From a checkpoint of a small mixture-of-experts model trained on Wikipedia: a variant of SOAP for the experts.
Below are experts of layer 2 (counted from 0) of a mixture-of-experts language model. Rows are named router (the router's row for the expert), up (a neuron's input weights, with its number) and show model dimensions 0-255. Each number is 500 + 25 x the weight over its row's rms, rounded and kept within 0 to 999. Numbers have three digits each.
Before each expert's rows: "comes after" lists some tokens at least twice as common just before its tokens as in all text. This comes from a sample of Wikipedia text that the model never trained on. Tokens count by the router's weight.

# expert 12
comes after: "\n", " |", "|", "zz", " New", " —;"
router:534514499478502501536525462501541467475499462513461463523490489464509465496499535463531477484465534466494516530503495512466470466522502514505532485535488481481496466533538532515492460505537468501511532499461522491518484467466499514483534478501535520495463537467464519466462537514486486509488479466473489488509489510464517464536536538515482534463521499475502538512511505528464496520488462496485471512493469526536495473539524483489537486482536489539492502532493537496491534507468504483505461484486513477483541501487533492531536532514518487527502537509476501538533487477509465504464502463531500483462466511518499535536470512473478477466508461460475466502534519505529464464531507496472484513535502466497467463515535469461513505532487487489535494510468464515476502536534513
up0:494515479489554506496453487506456522473556529529518525504534513512466551479516445510504475472536530486510495513499544516433497511494494451524496557528521486482506479479506490517545500501500498537480471497521499482487482536475454517544518513488498515492472486488502487489480508516452471486493488503501491509461505502530516502527505462543482467548553523473466482466495436520460506526490485461530473494494491534482484532510492545453470496479537502498488498504514533515540513477483490517506472514523527508508495535495535479503499506518465508512477470500475491495481493440519484508504501494498495494463533510473486522467469501455474501517552472496470519499466524522494507562488447474525496504466499551525482516518515485551465503460548494521512502508492498494511512501530488
up1:497501529538498492549513465498504488512561465500503504529494504499499480472492518516499464525511492504492514478471509442547524485494485500472464470480475526503504514489471449478505490511492547468474514475495458525518552532477490476527503485528462462503484545471511497493452542500524517495521501503540527499563494478487505517484545512503507517522492553504524511498459502524498507481528510555493464446516495490496509501491495486466468481489484541500478516476510501493480551482537502481516465483568479512529443498486531479489506496493497517499484504494476553526499517515445491510534462456482473469521512509486493461492550520498523497469507520462498508521519490494494531478482531532506454516458529515542528481537512520529540525478506477480477526502469500440470485492509485
up2:513495549477476533465498483493530504469479504458507502479519510481474492470464483494524481495479488506472512510463462503512504512495463487519485562501451485509495524515495485516458528469495493503533527438517492511532450461501490491533499524469467447531544506538475535518506504523533503475487510488490461527503482540503530510480496534506499500496463532530466528516518507483480479520510524487527538534527490475509496526505498469518497441508496462529499526460480502541472515486509471502527581506527528526467479495507505514518501494512489533536495465493551478496491481563474514515508520482490542495515521478522484502508471476487461508487514493448476501488501448494454532501513474511508512501442538520507483484502424517492489463515491546471473456510476518505502521495488514
up3:479503485451521503472547499516515476488498541501516534526458472544523521518507482520483469497521487553491503519506505458506524516492554503487507511470490530547475515474498518534502514476522527526482443493520490552526487521484486509493502503471497545519511493521459454490504505492500474492514501489521537507516515485467542530487476529494507481504468500441521501494505505483532490495452523504479522490463502467490513464495461522533522514496492472495500508522526562509480535502490466500471512456521498493470498505496555495523554465511496452511487481440484514505467467469483486500518547522482555462432534525484508527486506509479560514523488485465492474530530450466509499509498517518511444480493489549526510498494517509471511516547484524509483452507490521516513526501508502
up4:488520511489512494530508490498498474464540541519507516511510474444549486514490500490492533460515476497510537465478507491479524512483490489500460514516505546470526531473455506514524529500536551484478509482475525511530482482468499491531467497480454487462526444517492501497526485491522456531538521492482485571501522506502524499541467450476520467468515500472520499486525479512537495484526503471535525500473519520478502492500504501479468527501515459516493480542502528518532463492539469478480527530501473501508458531504451462498514494502519496524467507501456445453501515485525533518487478513513470536534509488521465478453525534489469495523534507490506461501470542497451511499546493481518472492513476507480472555485529532485503453456471500487527471478522524503485490494524499

# expert 7
comes after: " |", "\n", " ", "|", " 0", " 1"
router:535513497490509503535528463503536465475492464513464463518493485467508460490492540465530477486463536465496509533501500511465471462527499515509534482532486482477496466535537533518492464502535469504510531507465524495515485469464504512489539476502535523493466536470467519467463536516488480506485481463483489484501494515464513465538532538523485534466519493475507537513519502527463502514491466492484473516488468527536494480537521481480541491498534494536506505534492533502496534508470502485502467485489513480480535503489537489535536536522516480526506535515472513533540476476508470505465499465528500481463464516504502536533466520471475479469499467466470459498536517504532462466528505493467483507535508461488471464517535468463519507533481488489536491507466464518471499537536516
up0:505512529482529490487443497515524522493498530537513500491473525529514501518462470474514473460518496530487510480485551495472543509476509471515470527462558504496514505494513492505472483459450523508452475512517498475506510492528520482529511498481518551453554483489518484502521483476508504498493479543496529532485507478538478487508489473468480520504525533521502483498506547452502498478495474505558543504492484523483526480546432513476520487517499525517526495499503448511469493525507508519521501501505484496511478535456480506465485485482497486458467499481481503471500499489519457475490459462457498495469505487461543502508527528496483530477495494466482463477525505523468536518498526465493470476444511521521520511482561482531525452525467458529483506488516497436524471484480504
up1:512501462532527516512549555513500499519508533447512516493477504494496482509511507512516505491531512492502492504512487488483466504521518510527480496505490464491503492492506464502472502540550433540493462494502515548491516492483478497535511499492514481510534471498508479544510480511525465491465530494441468506501542539513520525516497502519500467448481486491473504465494492494504446517512497481461488479540512476469481467484496489533469522503474492531492474495505491507515520483554488543531516458488458525461527538462531537515489451517536511507510493504501491474523487549480498523511494497504491448462562475513519449489496473532458467525529461501477488529449458539501553485494529540498518514491484514518495494481476520530477479458506519498526502508497523481518503422510517
up2:505519479483533498497538516473547497480534507427506503521502469482499506509494508445506496487503517543557476447500539478501480520526471515468455473464436501508509530495518502474443522465502554499457472500492466523513476518476505509501514468518508476487540521478484505504480494515514509515500506471501507510492466508494483516503483449530523488467453510499485520482506514525484459500552548477480476499509515512491524441527509503482523493487461496450501529507516509555504523480478467452557485494482494526512513488496505483484507460509477469534526472473522469527496497512508493525495533528447466519510533492513520470491497508502516479465514506508490439521453461509468496489514505487497503460528517506506487499538492518504515471513516520520469512510519473471525501427446483
up3:519481512509474509474533530492502505497521502521476525512486503550494500541492489500490524495510528478484493508477477511511480492484508526512464509467487524494552490502523505533481539486447534465511434496534495465516442467533520527534505447542518503516499518502506514488499469493463532453506499494543519490535472499522511534514480469484505511524537524494462526530530536460453517500449531459483513479532485505538501470486524499479480506519503462538528521447468502504495484503526477474460524540517505498489484444494518498495498516507500547480461534521518461470537514513500488542479465497482506448504473564455480484505472502515499485517488503468487503521469513447504502506473493497511475543515486451515501494478491474521553501483519506456496516540461497508503508517529543
up4:492524451524499494494444533470487536501510512537527526507508511513503474511469476507463550508489488512492472523499498501506520503502501506496478531490478524491473534519540454511478503521459505523439476490474499491491543528481511462500505535540513512509487446487492525485524493490539472494486498520497454513495472486526463457485477511469521502487520493453527465471450535534482464508509530447521510474512439502454526487495496467517481464530448483488500505466510498506485510507472512493507512498510493502506489527471482487551495551501492494490526499532487453517482461517533536490481447568516562517486554485509544469507543521476504485472529482473520481522450517498522475525534516519489524509508528521516520522530515517544526516481465490485501493511492534471491494480520496

# expert 13
comes after: " the", " to", " a", " of", " in", " and"
router:537513496494501504540528461506535463477500463511462465513495483467509467515495541461537474485467537462497514533504496514462466465521493508511534481535486479480505464536537533515489464498535465500512533498464521492517488473465501516477536479502540523498463539466466519464465533513487486506493482464476486486511492516465521465536534541516482535460516496476507540514523507528466497507481465490487468516488476521538491477539519485490536494485536486538504508534497538496494535508465506484506463483484509482479539499495539495533532533515514492518507536508469509537533490488500467507465498463532495484467463514510494533532468519479478476465500464462475464495537520505526464467526501493475485507536508463493464465519539470464514504530483490489536497504466464515479503538538513
up0:471499518481513523500488503496498499477507532433519514489483529550509482470479466494501461482510455541469534507499485464488494492505443497483469499507521451525527460489501505534473495493486480511526478508500517496522506478454501466514527470513479493523510501492479514515495498527529503449486518507454436483529520528518520528490483447479491499475500532505534471534517521516510517473500502500482481456493505480517520501512455511450537529489463484486480466475509550503498493494478490456407480485510543456496469508500482463450505508524518514508519509483471464493512499513466530522502442521467536478482536495511538500506487495506465466489542487466502498452507499517498534530525530501517464520481487509517456502489519473515508503438500503543513520448506518544506519488514520
up1:563511474520491550498484497508436522468491496487526498521534493504507480484489500493490511441506519476544477481508455439547516469497499514504490507513480502497518541482495478503537546477521465524469516526518535451491499484518534478492512506463462476544506487475466469496470554527510534515513530514525515505531512500499471566514470456540502469472506489516469511477505468556493518500498479513503483530520485491465525502493464449532550505499475488512499547485505517526482509480457504501528519512469474510519519527495487548490480476520486513518476484476470495473486510521542541480519488474483514480531515514529505484481525500494495572513510484509501538480492530514484463464483484497468488492506515498502445520509526469508479532538516489508486512508499527520557499446491477
up2:500490517511528432513475506542494498541519453487500523489517510500447545439543487476452486480482486492493508519473527509511559528505474487481478514469487487529497476561510527523494541508460493532486484475489458485511469538481505564552496484503508473487526521430504526511540490514512493490503538509495552506491472504467481509531522481520498471495531518515526531482513502472520567491488497570467531500492492510486505505544471462497510535472489501493545535488494478504486528476469503527490511519509481475509484516515496527530545485549480530512484499500517483486506509512508545488528475541464474529493529541528492484513527520493506479537486489526524532478504537525499468509516505477502497527455467529502472516514488465524472522482499501470519486507497533506485471501503522
up3:488492541534443511525477491499495507480534449539506469509501502540540487464493518466477484518522490463484520488477491523449515526517525477555456477500534556506491519470437479521511506490477530495449491482502493472495523499518478495451533506498444495523519481499502482496533473493523471470540476501502503493503509514455501498512509519488473478534490470477495512505461455479499465487493540512492507508497452496485476520474470534506517516514470533491529515508527485487551500530500546541447530491514473514485530485484450459504458489515478542478506499511496511482516501502496489479520493495566454508495522497519515455481468484500510508495510482488481509511497498490474458485471532507493519476513428491483478509505533503547487479494517510513471510475541534492553525513540548
up4:468506501521491464516492533490497511513512484513478474513474504537493569551542489489499505530523482518468495485464444481513474508522461493489488510522542509486499466519493520464483535538468519498510511508530485515540472505499457467487480512514493462548514534494508542473523522496501456508489480442516487487507518542461479463488496500490499503506527529441525513490487560515489479473521540520532461511460482497528494462473515507497530522489490471484535493499468506479533495538495491500465524483492494477509480537509466505522484488530504485496512514512466502483473539512481510471511506493477443478485490418479502510482494555508488491503490550466463500534515470521486528523510525468495525499511497478511533459558548492539518506486484484486489484450517520530505448476528501

# expert 15
comes after: "-", "\n", " •", "Personal", ":", " /"
router:557522501480487485521527464459517478512489472495468462493514459458498477510525531465539478488463528447479472470474470516448506463480511503504531487533533495472508488516523513491494455519553478475496515522463521533515526478462484524506500485497552523517479494500483531505468533485516481484487489515547530496463483496460514453524524525494492527468504533486487520492499538505481522500524453527508460483486498528516486504533521488462501516497530503518509512504497511502511528500493514475515475484482499488483523524498526507556520538505515481528514490530489508534518471489500458522472503513490459533482453477497484552525451488507494530445519481473485461509547504523492475453535527487473493479538484457463473492531554462465518497519529488510514481506482493516479506520559486
up0:514532533545523449461513515502490517510483519531486494509525490457546494487515479484509504519529499485514494493493508548462519482479517509537478487471516477515494515506537491485478486493518423537487542494493486559482515486482508519504479508503488482484536508524539486485514529531497512485498454536505497485506500524475509485494495471528458507486498509524483473526514561432484551543535530493529519446488528527526475484505521476544467510542439478496538476491490491546486522503519538518451526489489495533503531539490519517504454506504514496498513545509495506507499483551483466441500493471485459489475509510539502513475500487518528459454477514470509513491480495506519456521535481501498501500487522500485538500465516480483532501482493553481525433502487521470512517492493503
up1:531502509480469475491502531499490536454489522460500487506442499480456508508511479489477501536506465500527500495529524491499466479503493488500500531461527470489510467482543457530494519474456546511495481533505499483535499526526495493503447520500485500527512515502482491472520505471508513560499510550514513504487498480535482502454453505501460481488521502495490518561526532505526512484459491468547484489517536475497491518527478473480531519483508461527506459509540509519534481511530499477480488505476524493500497521532511495474471471474520537472480514473534483525490451508496461519427521495434511525493505502464491476503478527505448493532510532485490500519459502522453542503523492531506517480461521544539471484504486493490493479514527458498447503501473453464517484452512503
up2:525541502496537520542542532440493488545512500475487478507505493508561540488541468505477508531470494543487486484518475505491481479558489502503576477453518494473499464531506525490535485511523489489484476521496532514516476454528462481504486529495516497471512485493503478471506523500464529537495486486493460531452509482516474455514505530504504486472500504477510521446456502487484510498501516573497556450518482515456473508458508478498496481535507528540489501459473469537528498493496515513501477520501486493555500524510520498493477533483507545496516512494533506499487484495506515501534503506491468507451509516513497498489542544537487489466538484476522493516542466489510516553477491528503515503486525431490462466511502476528495473493491504494504474502486460501538510499523489
up3:502516499521535495454528483480459525520496484486465506493518505480522505521481497527495496536469484504465476472480514478464500554485529504453500523542504477466529509466487509519469470481515530523510501533516513491511522475428525501517480512466517497478497506534499530506509494503546502472527476434521556504500513518548508511505499558493532490507472503517500497532505470492533513519500524536490500469478455489513505512538494511494509494502419498521479502492525464480462507496519529491471474475484522491486511511518468480493477474503494497498555515526491519440513511474531462491438500530512536510487537501507490479520525511516509544502520447456480498495524496524565547510503547517482528523499523502523501476517474549480529524470492469513542521447527507506515481527533475
up4:530491488533515534544511514514487488422464505496506505499468482513489472512413493531487474528500490523537527453511477462473504470527522492443514469509469473472456517502518491510510506498507484527526496535502509515482483458509485505532500495505506528489569520496502527471494505493510465506514492494458508480499482493550489513481472512498480522497483505449505563505487507514516511484488495531519507502490501469477482433491516504501477549497492497469490469508491506515525529517507485492513542504494484538528494518496531508453516519515465512490544460517530515480522483492478506517461513501506517464496515503479524533519472551527478513526481492501499496486473496481468514499478572483477534520480515513513507528496476464528503457484525502544556526503544552458494455461497446